python train.py --n_layer=12 --d_model=224 --n_experts=48 --experts_per_token=2 --d_expert=96 --d_shared_expert=0 --activation="tanh_gelu" --moe_layers=[1, 2, 3, 4, 5, 6, 7, 8, 9, 10, 11] --router_score="softmax" --normalize_top_k=true --routed_scale=1.41 --balance_loss=0.00347 --balance_bias=false --router_noise=0.1 --init_std_router=0.0157 --lr_router=0.00113 --n_head=4 --n_kv_head=4 --head_dim=64 --vocab_size=32768 --norm="layernorm" --norm_place="pre" --norm_eps=1e-06 --positions="learned" --qk_norm=false --attn_scale=0.125 --tie_embeddings=false --parallel_block=false --init="trunc" --init_std_qkv=0.0356 --init_std_o=0.0442 --init_std_up=0.0509 --init_std_down=0.0509 --optimizer="muon_hyperball" --lr=0.00641 --lr_mult_o=1.39 --beta1=0.95 --lr_head=0.00693 --grad_clip=2.0 --warmup_steps=200 --schedule="wsd" --decay_fraction=1.0 --decay_shape="linear" --final_lr_fraction=0.0 --batch_tokens=65536 --seq_len=1024 --doc_mask=true --train_tokens=274200000 --steps=4184 --dataset="wikipedia_en"
Below are experts of layer 8 (counted from 0) of a mixture-of-experts language model. Rows are named router (the router's row for the expert), up (a neuron's input weights, with its number), down (a neuron's output weights, with its number) and show model dimensions 0-223. Each number is 50 + 12 x the weight over its row's rms, rounded and kept within 0 to 99.
Before each expert's rows: a language model's description of what the expert responds to. This comes from a sample of Wikipedia text that the model never trained on.

# expert 5
Given names starting a full person name in lists, tables and credits, such as David, Robert, Marco; also San, La, Mc.
router:58 34 28 69 69 51 56 69 48 55 47 52 45 35 48 55 63 33 52 59 19 53 42 44 41 45 48 77 63 34 20 58 54 55 63 42 57 40 62 48 67 45 55 63 49 57 33 43 57 57 42 54 36 56 63 50 43 59 57 42 57 63 73 41 41 34 64 42 24 51 64 62 67 58 49 45 63 42 47 60 48 42 25 33 46 46 66 49 48 56 63 40 49 43 44 47 49 46 45 47 28 74 50 26 68 41 69 51 50 51 60 42 49 62 59 47 39 60 41 50 28 54 71 49 47 39 48 58 54 53 59 23 44 23 58 41 41 51 56 23 80 75 56 53 57 54 56 39 66 27 68 64 24 56 52 49 64 37 68 58 44 43 61 65 44 44 59 56 57 68 37 57 46 54 55 60 27 57 36 40 41 51 42 51 61 62 62 43 38 66 60 67 53 49 68 34 37 58 54 46 40 50 66 58 49 47 57 35 63 41 28 55 77 59 54 63 62 48 56 52 46 33 44 39
up2:53 39 49 36 43 40 53 70 55 54 53 69 55 68 60 52 34 53 59 49 56 51 60 52 52 47 63 42 49 67 68 67 61 57 42 62 84 49 55 57 62 42 68 76 31 56 46 54 44 42 58 58 67 30 46 60 47 50 50 59 55 44 68 52 54 43 37 70 40 45 68 56 64 55 29 55 40 52 47 65 60 51 56 22 66 50 61 65 29 57 62 53 60 55 41 56 49 66 48 43 52 44 46 35 53 31 28 59 78 62 75 33 43 78 50 64 74 57 51 43 52 39 58 42 52 63 43 36 36 35 47 17 50 53 43 57 38 58 32 38 40 47 40 49 51 59 48 50 56 53 54 42 70 23 50 57 38 73 35 47 48 67 36 70 65 54 64 43 47 42 36 36 23 65 43 56 63 20 60 52 57 61 50 57 47 36 39 50 47 39 32 53 21 48 29 57 26 24 53 32 51 45 53 56 52 49 45 44 42 39 41 40 54 56 46 49 43 39 59 55 51 39 56 36
down2:49 52 47 63 58 44 48 62 58 56 55 51 39 49 42 45 50 23 43 58 39 43 53 64 40 60 39 53 53 37 62 44 40 53 54 48 57 49 52 56 59 38 36 39 37 49 41 46 78 46 35 59 35 45 32 35 63 58 55 61 51 77 50 69 62 40 50 61 54 67 60 54 46 41 50 49 57 59 48 57 53 59 58 64 51 33 55 53 57 47 52 47 48 46 63 43 57 48 49 44 58 23 64 27 51 44 73 42 53 31 46 58 58 44 53 47 25 53 66 00 32 53 52 75 52 38 58 64 73 75 45 44 40 62 49 37 46 47 31 48 47 43 49 59 44 48 35 09 65 45 40 52 54 60 41 51 56 46 64 38 90 57 40 51 44 35 38 52 32 57 40 70 36 49 34 68 43 82 65 54 31 51 40 32 48 35 46 47 49 57 58 54 47 61 40 52 46 63 26 32 68 39 58 57 53 45 58 26 52 68 43 72 59 51 49 59 58 69 53 44 57 48 50 45
up3:36 56 49 39 39 18 56 36 56 33 42 49 72 47 71 41 63 57 61 40 54 41 53 35 50 51 69 56 55 60 57 38 39 58 76 67 55 64 38 48 62 61 50 49 20 42 39 43 62 68 45 51 40 52 77 64 42 46 53 35 38 60 65 51 42 57 41 55 63 47 51 53 79 28 54 56 52 62 48 33 51 65 64 43 47 29 41 27 39 52 38 26 48 54 24 59 43 27 49 52 61 51 54 42 59 42 33 46 60 59 53 37 67 46 66 52 36 41 43 58 60 29 35 30 53 49 38 63 57 45 59 59 87 47 68 58 47 49 39 45 58 58 48 53 51 63 40 60 40 55 65 59 63 39 77 60 52 34 61 47 43 32 65 72 48 36 70 46 46 41 27 44 61 54 48 47 19 62 76 30 45 49 70 43 37 59 39 49 60 57 40 49 50 38 47 60 38 44 31 39 52 54 53 60 42 41 50 49 48 58 29 41 47 54 53 61 47 48 61 66 50 54 58 51
down3:48 44 51 54 71 60 45 66 48 70 65 57 41 41 52 60 60 45 30 53 38 74 43 51 52 61 35 31 39 25 43 59 55 59 26 48 30 18 60 50 54 30 50 49 51 70 49 38 44 59 60 52 60 48 46 40 56 46 42 46 42 48 44 54 48 43 45 50 34 56 39 64 16 62 42 47 45 40 34 64 41 41 51 56 54 58 59 56 68 57 63 62 55 48 72 71 51 55 60 60 55 83 51 42 60 40 62 48 42 61 60 65 32 56 40 56 74 47 38 02 45 56 60 62 36 53 57 61 48 40 48 40 27 44 56 52 36 56 58 35 74 48 69 39 36 59 76 43 71 42 39 57 50 63 44 29 68 65 33 59 47 47 43 51 53 52 36 54 67 61 31 38 38 59 54 49 50 59 48 62 62 53 37 52 54 48 72 39 43 28 48 47 49 46 37 46 59 60 47 27 45 48 41 56 46 37 25 52 41 53 59 50 46 62 32 40 54 28 62 37 55 44 55 47
up4:47 48 68 47 50 42 46 45 53 54 69 34 45 39 48 39 48 68 32 39 50 62 45 58 62 58 72 49 53 38 50 60 49 68 45 48 51 64 75 34 36 45 45 67 32 38 56 54 38 79 43 28 44 53 42 57 63 54 53 72 27 73 46 57 52 29 41 32 40 49 40 42 50 67 31 33 58 62 29 49 42 34 40 47 56 55 75 53 60 58 46 54 66 48 46 30 46 24 63 43 78 46 54 63 68 54 61 63 57 54 35 48 37 54 46 58 52 71 32 21 51 29 65 93 38 47 44 60 45 66 38 67 51 56 54 65 61 56 38 61 59 35 40 60 51 43 74 54 36 49 32 36 56 37 53 49 53 45 47 39 63 45 49 30 63 38 62 57 57 49 51 70 30 49 54 49 47 58 61 48 54 41 46 44 60 58 50 47 56 47 55 67 56 52 50 55 44 64 42 53 40 57 56 29 48 68 54 42 50 54 42 44 62 34 55 36 29 56 69 60 33 40 54 78
down4:42 68 60 39 31 59 47 42 55 59 48 72 62 48 54 54 72 45 76 54 77 36 72 52 57 51 46 50 51 49 43 49 67 40 43 48 69 60 39 56 64 69 51 39 57 63 56 57 47 48 52 47 50 49 47 54 44 37 41 44 44 27 62 39 50 67 44 51 58 43 57 48 34 50 52 56 44 51 49 26 68 69 52 65 55 28 46 55 53 54 47 61 42 52 40 45 56 75 52 42 37 48 30 52 37 64 65 37 46 43 62 58 68 19 35 45 53 57 53 84 44 33 37 30 44 55 59 68 58 42 73 53 53 47 40 39 53 51 51 50 29 43 73 59 58 63 41 73 35 41 52 32 72 53 44 39 36 61 56 36 51 62 43 23 43 63 44 44 47 37 56 56 43 33 47 46 63 51 31 42 58 48 69 43 60 50 53 47 52 36 38 37 50 80 27 52 62 60 52 61 47 45 58 73 48 35 50 65 55 34 28 54 19 58 49 35 65 40 47 60 73 73 56 50
up5:64 54 62 45 32 51 53 56 54 43 53 28 35 44 73 57 35 45 48 67 58 34 50 33 62 55 41 32 52 61 69 33 66 64 23 67 31 59 47 43 56 40 59 64 28 47 65 48 35 48 56 61 85 46 56 52 75 66 59 60 39 45 45 52 53 45 58 39 48 49 46 61 40 50 37 44 56 57 66 36 56 70 63 64 42 54 33 48 53 56 50 67 42 56 67 44 63 44 47 53 50 49 22 61 44 52 48 46 60 39 52 67 39 56 51 76 51 57 52 40 68 71 64 41 68 58 51 41 45 48 43 43 35 59 64 46 58 72 32 60 50 53 32 40 38 51 45 54 45 36 57 29 48 52 39 64 50 84 47 46 64 62 57 25 33 33 47 37 49 46 70 51 62 48 31 45 50 45 77 55 54 47 35 45 49 52 45 57 68 52 50 43 36 63 27 56 65 61 71 42 56 43 64 64 55 39 71 62 41 48 38 67 59 58 40 65 24 56 42 56 50 40 40 25
down5:56 46 69 33 50 45 37 45 41 43 50 48 47 38 47 63 63 39 46 53 42 69 55 25 59 66 68 38 62 49 69 65 64 54 29 61 42 49 48 28 35 69 44 44 34 62 41 62 55 34 35 32 75 57 57 48 51 50 59 33 53 38 53 36 37 66 33 40 30 51 34 49 42 64 43 30 56 53 71 58 65 37 29 42 77 29 53 56 51 51 53 57 42 52 40 45 59 55 49 46 60 71 34 62 54 34 58 51 57 51 74 63 67 56 53 68 29 63 74 25 79 42 65 49 49 45 50 49 54 27 57 50 53 43 52 37 57 61 40 60 44 53 32 57 41 41 27 33 55 39 78 43 87 44 41 46 66 58 58 59 55 53 47 32 55 55 65 50 54 51 62 52 60 36 46 35 34 59 55 52 47 64 43 41 44 57 55 40 47 50 45 57 49 49 22 62 44 64 50 68 49 44 45 65 53 59 35 44 41 64 33 39 73 48 62 60 32 48 42 40 58 45 54 39
up6:39 56 39 50 50 48 51 59 43 42 75 50 54 39 55 52 56 33 32 33 72 59 73 48 60 46 24 39 56 71 38 58 32 48 43 50 50 42 57 43 51 32 30 58 50 52 39 52 74 37 62 63 41 37 60 45 63 59 63 54 53 46 55 34 53 58 53 70 55 54 39 30 52 68 64 33 49 59 52 62 71 37 68 51 53 68 49 72 56 26 46 46 45 64 73 38 40 37 58 75 48 57 57 60 57 34 53 58 69 45 44 58 57 52 46 70 46 44 52 45 67 34 43 48 39 65 56 42 61 30 22 49 35 32 81 40 55 56 40 42 46 38 37 65 43 46 74 53 53 62 72 46 62 37 38 59 41 50 50 45 25 46 46 46 55 47 28 52 43 47 53 34 46 56 41 54 55 29 48 31 62 35 66 61 54 70 52 43 34 25 61 53 63 18 50 54 51 55 54 63 43 43 48 52 33 58 73 33 52 47 71 62 68 46 60 57 35 53 43 67 55 41 45 45
down6:64 52 59 60 56 46 44 31 22 58 20 49 34 79 55 48 54 50 57 59 46 26 37 53 53 55 47 46 60 31 65 62 63 69 68 38 25 47 46 53 64 57 58 52 36 57 48 59 49 49 21 57 39 47 30 60 47 45 49 32 52 50 56 64 45 56 47 38 44 37 53 50 65 64 36 70 58 30 54 67 53 64 40 54 34 33 78 56 66 57 54 40 34 51 36 55 41 63 52 40 50 57 29 61 41 62 59 40 59 42 56 40 49 27 47 26 57 65 52 62 34 64 68 47 63 39 32 50 62 26 77 49 52 42 22 50 28 57 63 50 42 63 40 33 52 47 51 43 45 50 47 54 50 63 59 31 53 59 42 51 66 54 55 44 50 39 40 54 61 54 47 54 49 42 51 50 60 56 59 46 45 56 45 69 45 36 61 63 44 74 41 73 41 70 50 53 52 50 42 44 50 48 40 47 62 31 44 55 60 30 23 57 50 63 48 33 56 51 46 27 88 50 44 48
up7:51 40 54 34 56 51 34 64 46 47 72 52 25 38 52 36 47 58 42 46 46 50 28 52 40 61 35 38 52 65 29 60 32 52 34 40 44 30 39 68 50 37 34 74 65 71 59 36 54 58 46 82 36 50 45 48 50 43 59 77 46 42 56 51 66 47 43 52 55 57 52 41 49 28 52 48 63 45 45 43 39 60 39 45 41 75 50 35 62 33 32 68 55 63 73 56 54 64 52 50 40 55 43 19 36 54 54 36 46 62 46 50 45 34 34 68 46 48 37 54 56 52 50 37 76 31 36 62 44 59 41 32 52 28 62 57 45 40 58 51 59 39 49 49 46 47 39 36 64 57 67 60 48 56 56 50 60 55 48 52 59 41 38 68 47 51 48 61 50 54 53 43 46 35 50 48 42 37 17 41 50 68 41 48 42 32 55 62 61 68 84 52 58 44 53 75 73 50 29 63 51 40 56 56 35 54 45 77 57 40 40 77 49 42 59 49 53 54 40 38 63 31 36 47
down7:29 48 45 62 56 52 59 46 47 64 28 48 53 52 45 45 47 50 39 58 64 44 71 50 59 37 51 52 43 41 53 44 55 53 60 49 18 73 41 41 58 58 50 14 52 46 37 54 56 42 41 55 33 41 46 58 35 42 59 45 45 53 37 56 43 51 54 46 59 52 45 46 38 71 47 60 35 70 23 47 55 49 58 47 52 51 44 61 52 52 57 63 53 71 30 45 42 39 51 52 34 38 62 62 46 37 52 41 39 20 45 44 70 43 58 32 52 56 71 31 29 67 45 72 39 53 60 37 65 61 65 51 48 38 22 61 48 42 66 55 40 35 48 31 59 64 48 56 39 70 33 46 43 75 66 27 54 60 59 52 48 48 72 41 33 56 34 38 43 43 69 46 66 73 57 47 71 54 61 61 44 40 43 49 40 60 42 45 44 33 39 64 43 35 61 58 51 46 59 68 46 65 52 55 53 36 56 29 42 71 53 31 56 57 54 49 66 61 47 66 73 64 64 81